Below are experts of layer 9 (counted from 0) of a mixture-of-experts language model. Rows are named router (the router's row for the expert), up (a neuron's input weights, with its number) and show model dimensions 0-79. Each number is 128 + 32 x the weight over its row's rms, rounded and kept within 0 to 255. Numbers have three digits each.
After each expert's rows: "gets" lists some tokens that make up at least twice as much of what it gets as of all text; "mostly gets" lists some tokens that are sent to it at least half of the time. This comes from a sample of Wikipedia text that the model never trained on. Tokens count by the router's weight.

# expert 14
router:073122084111150111156113136071161051076165114143148146086095127132115086068151101199131086194106137157158178146069076114137081135125141193131162077148171166101111097064098174092110087213158071125120089169163122112139112193073140108151147140
up0:078163114061145103129129130099120098138142102200163085170141142106066148093083122118133198098144150093216106209134163135165102119137083139076076140155114139130124024141163108134139111165130135192144121191168131111142099155130065125086079143
up1:170052088112146152117151077177152111158129169091092160078169098134100069096186116118102106141110137104090171077102152118098120144140104185156132152210087129163160141168105067118130117139157162092172085135130094152120139108152164113155159094
up2:116102145096171218152080147159139134110109101173133113159076127163064094084181076140084211132117105135167135144093148163097138127075156149113166132122089160164102138121100112174108109095169125174127100134142131055128145123064122096171140145
up3:181115106145131127115111120132123173079139125115119101096152072128132152101173130104141140146137158167147156130138143096105100099032092108105165147156092123127092102078087142151120150140123225058150165156181125191131156132164124149083128109
up4:059127109150132049106130068095091128094091146124149139132158108181120149147138148150123120152098126126138117146124178178111110101081110105175157058085108101153130166130181133118171110195131152150105156138193127187187117156141134127119110125
up5:119207186095102097104074157163101132098169148137122119202099124118152088114115090101172143159074134116121107107196098166181095136117077190134126142136108118091067163106140098131091113112110163154196086072091110181100139187142136084154114205
up6:166163158155075105100087105129122155139114146149166099157084162122144161115141083155078112161141163103118105145119130140056075082110132125103187110069148145137083177110087153150100133120114138169180067136106182144159173202139113139127095118
up7:102077159065128201116103123121196121104099141070187134091072157128161121084082168102129131176113128139106053136151156141124157151074153156175068140101139123066108080137158126097165192132110113143109116150113070131145157120160127136159111160
up8:046129194196117147160103153113147161143137147104159106087168122130160076138134160110066181113099138114113130137161168150071119124131134095146108124101097169130173082096165103140062102160169139156121084134145163128163154188162163082137120114
up9:127122142184158212164113172176131119131146131113131109094122079085106121100146156168081119086082112208133115159132099134186138116108105146158076096056141150115142120102139150079122173178092129105131128124174139153166146150095097132126145103
up10:094103128147157080111092082111140159084141071082148133168147119139137107173145076088178065115099139112148056138136080142148109081145131098129156145097063167099160128070165139128180117146173094154082178157110112137090117152069109118129086193
up11:107074125128091094102097097179136131111086113182120104129086085089170129133191080183124177086179136135132115155148134176186140120108171146112096140108149207142122147126060111149063097119102167130152167147168115185107153095060063133070084081
gets: "|", "==", "== ", "- ", "| ", "-"
mostly gets: "==", "== ", "|", "=== ", "|---|---|---|---|---|---|", "==="

# expert 41
router:112140145145074096128066114113177159136118152152055127184114127189125102148102159121111080136091111174135070129128135087104085122159117200151104086150096119067167124138114072155156103160126126101163105200085112131155143123122209059083186126
up0:130166179154104088122145128101112129089109150137072202108178116129164153144132080175141112154102095136133109131089134111101129129120089090110165109100036069107139138128122132137148060152102087125150137114112138128090115142144153115183090120
up1:097187177144164069073109131046114202100094170136148134119098138103127111134118113151126146157062154134148149169174065133057145063123176168162091159068104175066133157133141124137173087182134147125151072129119104141151208152160115124146149099
up2:145128131164103124167143148172112128190182131143083133077084160089129085158162141149108152105144141122162127109117136204094151096110164151153085136142158125110147157104101115144156115111099095118125133130109127189174157066119170156148153100
up3:095107148157126119124139098079140095149124136105109144171145140108066095099100149098142059117093063127187174189098171123133171076154139130169145104137147136106151085166164183161192124139159178122111102140111143110066134083133072121175105139
up4:102107142184166096113146104092151107183125129122170159117122146167118133131099058087117168165149119124138124120217136097112147094132120126146142085116148182118117153124156117122121123139143092117105136121106104135129148079177156133133148079
up5:139125144145140124138111102136109108146142139062158185121179107134152087077125115193092113091083150066139068093126135113127151152062145059142110154130120113126113193149156183098164143145115115182090204159169096139084141181134153131141173160
up6:102119080100193137134144097136112119147096121137074157186133101161175108092088134117119112112113187146139091130086127132107105067126090187156058126137130160134146114131113131138192100144143132150059183134163141113161167135196109160172153071
up7:085123172091141143129133130077179064174105069141164162159083152121134113093159096144116138172123119153141133158100176121175184032115124107103075190127113153137128138174097187089156157116175155121149143113124091176119187141105110119152144119
up8:142101136155081140131113138175152103117069137169108115158157223108114117092110136124155093100149111128122118141081151184122140131122194124081127127148078094100134107082115149091115135089126110150141086089160117131164095132090166124140102138
up9:165124166099100133141155145117175104122100132149146109112141132136111099150150069142083110139130111159131077088147092177157102139071155081077121112146134172066152162145180195129100119132159123105144166128142193112125118127119112137166135123
up10:164165143085116155113139170057152146160129091088132098167164100118092121131075141111189120170126087128141136152178151134119161161132124133116110110132135151102103123112107100140141095169103174046144144120102150142174168154164148145123129133
up11:096202144228085054135153166148109159113143103061141034170093158155110101105127165159157173122141114149152126112117142143131131136092123102159055123147150140100126157147130179100114128134106117105127101142113080058137116129100146124087154139
gets: ", ", "| ", "), ", "\", ", "; ", "by "
mostly gets: "), ", "\", ", "—", "', ", ", ", "., "

# expert 24
router:165115138083113129151177112128138123137086126098106200172114154107161166088115147081126150139095120139088123120136126112119165162118134156156097103117125140139116119132111088122161100113097105102094128143097072196062097187074125149104179134
up0:146163135160150156167140158115071139142114141135070183184147178095205172173163133127150110119171136147156101112098153142111138176115121088107125151088146191160148112189131138161117158130194188129102114087148144112138137127175206076175136134
up1:132184189129144073148151116119053124120092166133165117143104135185155087176110114137160128100138097159108130134138138087155114095157108121148098091124173172099100129145056125050092105080138150123120106113068091080097081167110128092101125116
up2:140181157100132110137131139139130146148109113192184155131095141110060064056079143064182082099109109159168162133115123106181175086134041095105114167109097076152158146099146138127164103169159169139153159163149132133127123101202113134153101121
up3:098111086079075089088119133057140154177119163081133132115096158157131059144117120140190082123148109149131145132130164173095154128072147152150063119145159156133068142093177130114104140148176205142068212143133088141125128105089153136135151112
up4:130134094134135144106128100132179153120144153102110119197080202125098118169110102089077139152104076075103149136122109177070098145159133159102137107081077075127152177136130143134105147134123097085120183159119143164108087135113157153107135114
up5:146134194168118123164153101116144089146095063110092162138145100112200101072091117148118104165136149088152122081134048136184159146070161105169159096114125139094167073130063108096159077088133120134154156162126123101106160129090091154139148157
up6:153065082151076153121126082150168163152146151129097235112104152114187136135129161061148094120144082131107144100144199082059143138175155135095110083101092123125060091145089172174159203132101190126092094148129188133132087104129139102091133133
up7:098094144134110155159150127157092192143135166088147065144141158106097098097093133219090145121104132110128105163114177152162072167108152209113130128121084110149076104135117148061123139105099173121146073097190107141153179119141121146114118124
up8:141134103102110145164178133130137120107165162102195166152136174086147106147043060148151145159134111109130152092139114140148136149091070176103165129097111205141111104163069140107144099186112154101107096131139120121134150117150167160116077171
up9:153128155133097190146192161135090091113148148087166099173084181158133047131126159125113181103168106115141155163174063183091075117087082154115073130200128125108106148103157132186167086137136150153137115103117155122166060115075142116149146164
up10:158136148186140147069074130131164110092139100151139200186120140174142118145119164157108186149102074145098141151156166167119122090114116118209125167165144087129146156149120128117147099098120151110100125098124159197131142097171169128123197123
up11:173149120149151119113133140132175154090103163105055143127171132134151167085116113106124120123118186155139124145135146166139174105107174175169135138094148121097127120151141158127175066118154133102138141113117112154152119145176175170158124094
gets: "\n", "\n\n", " ", ".", "0 ", ":"
mostly gets: "qu", "ti", "ü", "Candidate ", "MF ", "Apps "

# expert 30
router:109132128126097068140132101130165116117159140073151131128160139181148090119135073114146104096087078165165089098104121157115131179126124150140125130148153097132106090145096069194115122117143097113123146191106128107087109113095146059112126157
up0:074156127145138115126150143120153113116087105154127111106153104125187113082063088180118094102136118128170138104139122126113154127130134141084110140135123226163144140086203097091121117144129086143090134098152101119139095118109112105150150136
up1:129094107108129193076170118142092133146095124138142141131106150100120083126132141146143113154065146108104132191101140130107152105125085091162116146127149118133102119118099143102204131104120161129180129116134163114074171110159167129120102104
up2:104145100154114123161101104102078096138086114138154132105191139134113114114185126159153174121091129165110080155086148134157155087105139109108033109141076126167105199124152134163161144115129134134036136121140136141102105109146146121133166109
up3:154069144092208153161115155144125066128138180137103110175135117131114092133175125117196126127159117121175078139090138070151106141101141144130175109081147109092161091135137089093176075087182086115165098059193100103162136073112172106047065140
up4:229099116137134032188125088130088069149118098074171111182151155124092119102125092126113105109159070086115119148142194106092065127188152083094127096132124125115128033184120117153047163107110142124104106124155165067097118108154074141041103091
up5:137160149104158171116138188136140136108065192076141089125184133134049094113124210065150099145131102120073075119113133148149111079150133104212168169075109096127159122154157134132102106150112088077130116139164182124166155095096182128131079118
up6:130169139164082107096104137097143130142100126092166157166156091136116157122120179162101115146141090091123116154118174157067083120082093070124121142168125107117136156138122117134141123143141124143148101094153097136143139081071151159124151114
up7:122143143149106162121106125144102133116072153169116091123146144108122130167066161122195106162158128129136110105140137107209108079098211162129116158163135140163076056107171146137167175132117160104113141113111101112067076150111170129093135100
up8:136138177133078138133108097143127130135124098072111152065094068142205081169052172077136183117102079136133113129097112169126126112137135141173185146169127164117174155099095081118130158100145170077123058097082094155073151115134120085086069192
up9:079151119165136130134172137124148121086086162101161113147106136112083119087116117092042143071104152153102108092127126160177142131137153140124126142112111184070105102078123152088069089165083182100131153139095158149164117148174110140149113117
up10:105134059153187188147122067127124071147102124106110121121115130163120117145084201055098146131115111089120110130104143176103161079110089083095177153115149155190143140159095160096083146115161125127126146087139095104101101184166185148157109169
up11:087090157148171175169168126138076111117134117113153168094158159143124104133058164163185111110131099167127118129140097128105162150128120107128157128151096097148154188140145167114108075093120172071092088170131206088093184103103112145198100132
gets: ")", "|", "en", "s", "'", "=="
mostly gets: "tion", "ations", ")", "\".", "en", "Born"

# expert 19
router:137153124115153175166172170105155148077114122159134164199147105168123092095156084176156100150135112132113112152111106175165088130144162201144105065112106089146161137129124098099160140143152170104101114100144077118104129147140135160179193165
up0:140153124077105142173184162102154155209145093125202141108109058141182139136085142168105154111143158134160051146125112115093128098100140100176082128083090160127166101118109157112103134160141078109107146177172192150130144109139129102204181110
up1:154200122143136132093161156162079163123123111100120087151094116112199157161175088127105121148106134179121154142107122091108084178114099155108133089151110104143153150137094130108135121069135169121137124117119170115150147074161110115118122142
up2:146108190146119134178150077145127154094143170142145191040096058124103127135110133157096105165158097171146087110109091188118123076138073115119125181109132074078132136099146113065143125133117162100065138144120075110148103126101141169160115138
up3:117125166124209116114150075121154159147163119134177166156135101111146115130139167148136126133110157117109143187137180153165107144153212149143111103152110105106108138125135073076125085104130137155111159196137159111121138116128115055127126107
up4:108152154136105117115152143151079205161164186137143136122142161138118135117093147079152095142163080090100152110101058101108118143134184140101104114126114149142077155095113108104140173090085093120110160184168134114129152099158099165076127090
up5:143154125156114091125125121114156114125056096211111130161128115179111148126131106181148153092170138124129108102144085091140157096150126199135134140163103143168116162141108093116153120188135187126145175135119046139179188111128085163178100054
up6:116116054129153165150135114089126213099031106178147176143110092121149136117126148121122157122129172126100092149121146139162115087159134094141109111110080131142149138121110125146091151127134116121159157136143148146159111144147173162145142173
up7:073189110128137175124095146133134189127113080173135127128160047087071111189189092118114108150113184112151084165163126151099144099161119093092125031156083148154148189091153153160175101116066130197180054087177120171212181116194215157119155144
up8:095135175101101138127144192118160181127082099178153133116176210114129163073133114126132104191107105132255151131126086189154118094153133112130075056148165096165127139113128128115115164078141136067124117138138104130165132087148095146113086162
up9:118090102159154111133095148129129105171133120073160111111116132120147118140165093164141090142178094138086126110149160137145167130151148104133175159171118136118126116182056123164114096129090142160178139161156141142120111140067145088097116101
up10:160117096138150160118123098121130111159131099190107133133105180134119090128170167185143157071144142101093140139190192085164224082102145121158085127133161103159107146097106141159079111060145126158132124140106109106165185142149108127146119101
up11:165113143099148112113150155148117127107152096081089120124130159174072121100142198091152103146140117137146116172136158120130096099100141009063109069088141095087116079206113130102122160131081123148116157133123169173146145117092071182094109135
gets: "| ", "\n", "–", "|", "\n\n", "1 "
mostly gets: "Win ", "|---|---|---|", "MF ", "announced ", "FW ", "|---|---|"

# expert 9
router:154185098147114138134159103100140143145117154067107120110134203137094110175163156129099054128134043107151153096055140067137116135150118121151117107097138137178122090203093143191168158105112162071163135144170111211108190097077119125095152099
up0:157126135096183210159139127157189085083126171121152143096117128081115158141128111156104082132150096135111062099101093163134105174136094087143153064119093122140192134110139146163162121172136120124168135099163109113176128102138142143174116163
up1:097146076165108165138147166094096165164135149149134104126064105121145133132079153071157167120129123144100126126098179106099175107148098095171121167109132083142104120106181135157183129070129144118147116081181077155103142092126121121139117190
up2:119122106168078136075171118138137119130164135167206143117150161137137112138130102149118108052136127109165125134145123138119161135140125114180103148120102121135069091164115190111137167058152076114185187217171088120125183113127149086122098143
up3:164088193103156086131167141107098159152140104140144148129132164108097157139115183160122215115165110113107091143136181091110128067110122125112131058146152132120165099073134086138099190159086149204144178112121110139167143138142157140092087116
up4:074181136118079138113155152139067089058130115086155138083092107141135136152139166060096156098153147144169135167144153106192109142095134168101097153140132138079109097116104126099145164099162170132149109143166110162141131189152158068142103180
up5:180157115122146100126125068088131067180147187129180123133070093106115117138153112125165162102161115056180130098133136141119122111096131049082156141127169073134125100130073099103097112134123173139117139170143094164200149103162172118159123048
up6:178152132088155132085112098148096164062144091100140064080136149157122154115063119089166116200161146136160121098158200099169128087123095068164101155098169118105124135181112108120071147101159128118156106128135101125154127119107080124111104102
up7:101102126176130090124153121094100109084107076126130172192103131136139101154178101076137147130078096157151098149122160177101168143182111115125084183101142079178140078155097079059089108164158151150164112101091105137151129097147103112123083121
up8:116121104172096098156036130158118105100141126149089122115068114126117181145123080141171126121101151160158132086167176107093114132141146130129126158111087181144120140121140134160106109092193152105156169145139143094120143149088084133185157132
up9:121122077148119092158108118153148189128134138138110089058109104136125098181097096113125172128098107120129136107093115139111121075118118158140118126114105130125154144141139086158100144185176060119121156124032103109103112094093052105194115084
up10:135149079124118112125177165167164134140088128132092143148141143135129125121115126080153170138141101104100111106130159109116130165123112039213153157161169091191125183145051086146222151082142163129102152128111111111100128121091119108150133192
up11:148136176037122170129128162136088127086127107133161140143122128123093135073163101147118145170163109094131165112144096119077150099179115124122138100111090118134176106179150137075150200198130168150115100199119152174140161150183101172102087153
gets: "in ", "| ", "a ", "the ", "In ", "at "
mostly gets: "In ", "in ", "This ", "during ", "Championships ", "near "

# expert 12
router:120154065145195142148140179141134131131111099172144141205116136126135109159090131087079093172147102123079088100019115135065132140146106151101067107122113173161162129167086119125124067127073105152094096162115078175138178162084185133152150185
up0:078100072199102078189111101113131142176154101125151141115095161097116118156130116130126154053106083081112153203142095129116121132145074109084153101161130142149156163157151122146201128136170216123091134113123136160158178177110094199190133084
up1:156108145125116058087155177119121107135072129153166169080118166152043140112124139138110107084149158139167153160107154090137105145181069117141119098116050158077134139114126119070137080116137144125155093084126143082169141121146140083115102119
up2:142135084104159182153162135152092188129100154185133135133153098024121127105070146132160115148117091165102130070155146083166174103103135172117129129144069113145105163135127156073073061097073125142083129133098161112170144167107108136077067136
up3:068126108114085120217115105090113122120130133119147191124174093135178095163101206123187099097135175125112130083190168149120143130136178131190151091115165071153134183176135115128114092107158126163074107119146105133117115171155156079116107117
up4:151151178124120124143176163165157093079160106088094090141199105073130132181074161134102163166108155092065123107176140165133132153116158170174137144143057133101131202139177129129148142155164128186131117105085114136129115074093167128133121136
up5:113130123196161118166131138155124119080120124160141152131116164089174100095096130062161105164158144140125163111173063131146127136083081120047129123099168168132135152123107124099155154117134176119166127063189117085115166129085131131056178130
up6:139116141105130142139071092135174119116152166118106105089194101093130165152122146108120109191135147068091137148138160096083086090132102178143123166128152137115087153116203135144101153095164174142180128124115104135056108113146109158081102162
up7:112179074104184125159103119101124132079089077133135133133143100137171121135112161181138143103176187068140128164138127095157134168141112141106113115045245161112163076104167125060128132137131133080165099072144098120130128118125130134133083146
up8:098042114172085161162090078090140133055093085117079109114123077171152112108104116148110119141129102060177156153093165194109175090115142129129188121128177080108150140142105126127121169150114169111094117087140131146146151094160132120129144109
up9:102061109126192116127131065162159105110142179162195180165138156167093061173104132034137072112168103094133098092112148137121139159075151163118111120168132119184148093136116165109123103105158115143081113130148113208142137104092112111111127106
up10:130126101187155097072099149130100135046100155149110124141132115169142178084119106150144142160154097140114115133092115169116131146090170097125117061111128128091079132106102189101111064102089108111124168103158092147162185154136138139164087158
up11:127135125177117111186173151103100144102116159111100161135126089070171113115145108154133077094186124101090082121154060201092153140137125148128087113165124110098125123106086116107120091122122152056116173172178078110173140152171097094154137165
gets: ", ", ". ", "that ", "October ", "July ", "March "
mostly gets: "October ", "April ", "January ", "July ", "June ", "March "

# expert 8
router:128157124098166090097078109096136139139134185123157096167082197178131090144095141091144091132116128123076116074130100106127119131129135124186116097077103117078078128133128124132153097099104185108161084128130076094081159190107185130127161188
up0:075156124144071125131130163123094113132165131121158157083125121179161133111120084162128111055104185134092142166052127057087098177182078112139135145135110152076145107103153144115104171155100156109110118120112142129153149102175132081142170184
up1:169095129079159169147085131115127119138088129080100103153190155160175083169096110090185104142156162158085068121098110189163182135101101060146132167123091115185078187118125154153089128144138097096116108163108051150114117176150097089123109166
up2:131154145142162073151119089132142190150110144172101137093046150114118179110117175121124153111082199161151142130099142105101152136098104148099209126152177155123179124133153107129139139171085136167088113175089110188145107128119070131108072117
up3:119127152091099090193102111086080104123152110110156126151110114170136128148086161064124175165167057103103114179147121112174145126141132115104145145172114098146118077156113111109091082058136126108133143143127116091113150126135137067130090158
up4:111048170109098174147142164096198131094116201128097117127190152120149118139110142149135073139152115096184221174113157128144178092085163142132110131099135101165104176119114159124131117088153124101150097129153166111141100144112178115154108143
up5:089200153141115196111156122164157161150114199210171124055169157083092144177107138111178147140171098162134138135151161134095163127128116139057143122157079116153150070142097079106144146096070093145136091162118099140179093130152195087157106132
up6:102123129113137168132105114159182108171101144178118095153154162166131156137131185087109143103109115065116165122122127139189124182120123147173112140130130130143119144156053152102152182077145211125132180096092087171118113109102113135161132123
up7:132176108112094148147100142070126134159164139107128135076164152195084173153104174133139084116080076118148128145168096146095111116129183164182166119126175097158138165104083142175157137097131139070049105123097096116101081116155182199176091196
up8:131111104155178117108104164136158159090124095164128161160138109145136130118105140112089099146177099111136141131142161100163185081185109193144163162102145084105070065148173142125161151134107085075141120129066057124163081137157176092177157170
up9:108070103150101079142151125131127148102133169164134139135116115152078154138128123135123081197103157153106158121117163171043147080101085147114115195181175122146147160098175153099179097134097147139132158065094085091187103163165174135096093155
up10:068138099121087150078136139091094107112156119171148121119145088101186133168108198111131133131200101138146097121151153154110132077131065114138149081134113123196162145122085103124084149137160103169163112149037177120120138112116145122143148132
up11:114141108114146089137133154129136135117126143082104103114188160096105083108144064147138096151089078154182094142086145159050081103068140111141140157052102128121199119182157107180158094110134137088149143091176107101158191173116135108139124103
gets: "was ", "is ", "were ", "be ", "are ", "been "
mostly gets: "was ", "being ", "been ", "be ", "were ", "It "

# expert 21
router:069147154165183097188106172098089107110124150184115176173118097169093083103173090084129115128095099124135092116152134113083100075143150148115166119114078181141168124164142048158158118174098089090138094161078127136080101164108089144130125136
up0:139108118161118086132116094150092124176117082167110135084097120214144106109090090115110158153107116163171154150112151091078135145122081138107136211082125108096088118136143102111113171122185155111123078140095116095091161138151119097129147155
up1:112149137189112107118124159104098149129081115105186168162083149188158131091143115120144105116156072117090204087153139146113134138118132100110136174117106131127131178122124117154123122105090114165114134134077091130134141085136194094172152171
up2:158160109197134119187195124115127103088126164123161139111156143144155133104161085083179120142088074139131094145153143133207122159113134097110142115171127110158080159075171052052109116127097135148125117211120174146140085129133169093141127105
up3:117134150070179140120125140162118145135104118086140141141132086130107097094129064078181119128126137071081151155150190126130126107121073071088080140071104127076107120121095079098090157109139118175114062143110169202147132173119119089078100158
up4:073086130151094155107091123075148106135121141173095135133173104122193070138117100090174173137154116127130074229169141131111139134143164147068188136141076163090052109077126118136109157115132075165143093127156150116153156111134133149142104127
up5:098093093121200132089121116124076113127168190091082158187175141152116100175182096129084143152163141103117131123144146165129144079122132113143120105133124135161073156149113100184119175175149144080118111168128074118137076146149146164123088143
up6:098135116173135145130143119156092077159116127110137092131166083092130147106114153127074185119114084164120131120191077149141086152143154120121080108171108120108113122105144166120162095145091139160136087069129119163164137185091164123122102138
up7:131171093095142110109135159220127207165116147148172160072139132124154133083114157118123129089085088139147140145182097086124155103165106087137157099142170150162145116133093136173162167119124152156051090175129162129146109115149118128180107150
up8:103132048144109147171104129152088157196126089092082116147145148124124155165099158155138080144103076149127163212101123095192137178116170072126146128114109139087111141131112165133145142141116049114070120111107162062139087116156088141082165142
up9:188122165116153130119111106122094146108119122108133161095123179133135098156131128154097065178100133132125146120138129106153160104069130154153093131149131123180143128112132152155116117001159110141081163071089174082126110146181089096152104146
up10:078115095100125119087145112122102147182121128147145150100103144145130173109104093110101157062113171194177155085104117167140126149178075167084140180118172128161163137176107117110107086178078118105097161135148117091192088163164092172069134077
up11:122141160109084151079085159117181114168119161202147111115140150108136123142191151153088135095086146153110130145105197161114133189133137094153142091174158221107087087111058140133138105129175120124173099112137109121116185145128160119126059144
gets: "by ", "| ", "- ", ": ", "of ", "with "
mostly gets: "President ", "Minister ", "president ", "director ", "politician", "members "

# expert 0
router:091140154121111114202109145109117110082134079159090157137119139120045143169126159163058123168114117205139129122120115112101108172092148144174130090073109082156124093121116128132128141159135139076092027129133110137154166131146142106089200155
up0:133144101131092193085107083154124137117153124107133167124161077173174092125162131122126091115062078125159141057168102131142126128122167101112126111137089122176109130085141126074170165127151114111107074090159104167187147092164172092125118130
up1:148146115134122112191091164141122130131125083139175147136113121103058046096124133076098069122075166057133135118091074130094151134117185090090123132063162113140193159132169130133108144108171185138104095126150108176140214118128111136155073168
up2:128142116131152078090127166126188108116135155145131209182166100083154130086109077162120121189118141129121183158150155117104204182077118126148180142118112132117145109122175117196163119119171134155112127104068152155084157108145144151107159133
up3:243159114101175074114148120118180061123134090097144123126093132117176127170134129094116126067121121142111122109142131187130143161149140141135146112158154079140146165175176115096125093124163152082089147161090055181112088192095082091109089144
up4:093135133147152114117182155140159188123171138140083112106176136143165124186151164139133148147193121110087084151089172149062101130097044084099159118147082157154164210109098137101113134084184141104126165108115085115113135092104169129185181146
up5:111160151082150164114096163179095188179120098183115089110117151119174129156140108171087101129126126123160117115093125156084139158138107153144129188092143133101103163144159078146105145138138125120074127073159169129132101103112108170109089105
up6:152105134146134158103076175134098089119148122090147090161120114150160075093146138190107114095121138162144127126076075125121151162135110161076136137152111110152086148132103181115087178166182174164158157133106136132136139117123198131101156075
up7:058165193182142152111146094152189144153184124071129174153109144132108142115166139192090133106106099121168083125082121140154160066122128118131146052209086158142105164151086129113153121157157090207151153075100102088151163202114142189069152126
up8:114128177108117140108095100145144134100108078100097147147124128140087153133130107126175145106196127103113133102152095128118082186177155149183121186083119062211104188159140138130107184093092135102107120132102055085084091083161210146143075077
up9:108124154109141131083112173142148113151137142066118094100117055121136115127109138195118101135175171135135189201144107107039109146129112199064167126107090114138113129109112132100152124074096163111107119140200143135072118108140170106155165144
up10:125160104086074162106197132160119143154170139089165153170112093092099074201148126127153149057131128121161151109171127113095113138177144040168105090113114164094115097163071140090099126212135130179153185143104094142158176133129130132128145070
up11:108172138151122152076144115142123107108130124176152149093086150097130131198082138144112152132163115150103076123137163113195136157103086183179162105132139082161129106151131146101148211177150208142104114141116106142129108082118147142137096073
gets: "| ", ",", "- ", "\n", "for ", " "
mostly gets: ",", "won ", "£", "elected ", "Win ", "GER "

# expert 49
router:137141109196121116157122153110110101097076154173111122154101129093132070137071090099094129096145094168120164130107123117179131155099138130111138105100106122155115114080071072112136097111154125060146086134142121145174106193059107079081192110
up0:117139126090131099160088110112101103066139135144174119132161129190141146094108132118125120155148157133136073156138134114159114140108129155106143143160097128217092176143151094111162095127093200132129164130181115158156157116187103177109145163
up1:086140172135128130115136115140113192136146101131167064178144146148130109149109106179150120121154114141065133139100126117135124128132174111085146136180105140071097094140096158128150129119152144140096091139136106126094125131100109140107123174
up2:114142172121126152138172090132154074123133103085082136118229148161120146129131121132086163178142148158112115146108166202084082151151081133109160122161133086115181113124123158133112126055141109068161078097185118123109147137106140219131144162
up3:165190131126105132135141171100136095173120110125077155196105158135153126147165101140105068125183134147123122099147158095116125096104132125174133139142148189128053089128112157167094124163130112158143111136180203157148121137131093121138090132
up4:093099134137154164119154084133094141163128098188123130151072088114121101155137077071186181127158152081087137141149118165134089129108157151118119127122104160054103137126118126092122158139176103153146130089103178094114129170073068161145168103
up5:151122073152078066181141120177150176163141116144115100155120162107130158169098162167129120159076160077135148113142121116144175104139128136136147099160166097068085132152119171138148146118053135145156154180112155155117132149199111104161148095
up6:110140152092121135114142106081109081115143093169148161151126125205137088150094143122162119164187104085153103123133117156156078126084119113129079160127133069179103190154177119112077140164155121099171134126159114178124144154064160142120114131
up7:118134181145110071174124120117115100083060158096133107139098183178151112168149162115152142094138167129101127097209134186088167124071153118089080161166164113193128162081121129125137111111140147131112116141065071070146133121166097149155106151
up8:123112135147098181146093119136145136148090115139076096130088082117134156122133190106064117165072128109099135038115122134140114165117141150044151214089126152119167149131187103112146109164080105147234110175136193117110188119157119137099140143
up9:084142122162139162178137111082083072106098143144105144124119156096132138166160148135086101101181108127178141136125114130211182183104125177140087150102212214109144125128130135198071075038082199093146071137110134089073182130090146173098150191
up10:146189122119129096146075182132045154143158149150067134102161122152147108160104088154169154137111153156100103146119198177176134134096081139131122132041170094147109125101100097092079101085085125154106108199058198120118172096134109073136119151
up11:034151091127141085151090156157152117137087131102140066125109132080131162166161148080131079178090101145163127063128132154129180128129122100115108123158148175189140084179105088159129123152094151122105144101122150131108082096116149147120132174
gets: " ", ") ", "known ", "ed ", "found ", "released "
mostly gets: "found ", "due ", "According ", "known ", "Votes ", "Preceded "

# expert 10
router:127205061110148178110149102068148078123116114181147162151157104065104112133139103152111101147108067129159110129077122136171144151125128110091134101104091088056191128156104147151146087079171140099080103137145089148149157158124104126150130113
up0:126109156110154135121109110205088101174079077143071112169151141125127123101083109077111151110123112115112071142152114135191118130117096119124127138096109142037132121155109147125087146170110149117158134112134147171097151067168157117172127095
up1:153110095101079098171111094131093068107190140118160170089209156119154123117137094072159159054110149114153075185145074185145152114133113112130111188094127121091092132177115076110072111166206197116167109128153152116161119160125087117076160107
up2:144082124181164070145074063127129093138139074120067107091139130097036158117122137140181082186086158131103084131133107108111141063120156108114108142135129115114086152177125061150161142141125161087073123129155080108106134154134194160150099177
up3:116146173086137171134150080154105119189092197178135184142163123148156128153102076109155100083117124154120110062047133163098135164085056088159106146174160140157127133070157169067138080061128173089140111158147172166120139155129068115149146093
up4:137108103188152137112126166151153091145129174200119190098109090103135049067146135106131151127119144123077114107121155132066130107152193130108179070137203131114069121106132124122070161120066094139144173053118142214127121108126114129134128123
up5:139159056144084089141113135171106077216111101077110141102129103124067095089137146186157147101148131119124157131133183121152147165114111095089141123145098130064093136091110073117158133091119141163154161162111181108111111110125124173118107093
up6:104168149083103099077162145145114100128126124172098125136153122084109135157120130069144168077107156135146169128103083124130121073182096127138161151232116119173112137159106088127155080063105160067099135115147054153181100136154138181169122131
up7:118138109165160116107129155068123153143094125109133179122116126144159106071068131092138145194130143126086047187136134165155100144134145142133137086146062143086169149123108141106141072098087110157121131162146208142135110128117078130204176167
up8:169063034156109109186077156055141131092112178166068081154134094118098154059106104140080128174137110142126164115129130144136079101094131129103095167161129143086068140121115140128134127169168117063081106135091161096087040169189161151144156176
up9:132132149134112094104162095153140148098215153113098165149172160091147078112140031085123110104114132153152156177151169159180136086083138157125120143141152110178140088058157128113107110149100069148123127119172066092114066170130137112117137123
up10:166091104110163138076114139140114110119178080121092128145115092113149119140141097097119168078104168140141101067141126145091130158152124141091121148150096130177080091091104126087127063132124123141175141135104073146155106118150071116133068122
up11:137145155089108116146144159101153155133082144125090109192133189169106126110158101132150150058090096152161049132061136140180107074137134163142125129116167089080115179070165107173104120153149196102074157206173151161075108138080084187150122158
gets: "the ", "201", "202", "s ", "his ", "200"
mostly gets: "202", "his ", "201", "Cup ", "His ", "final "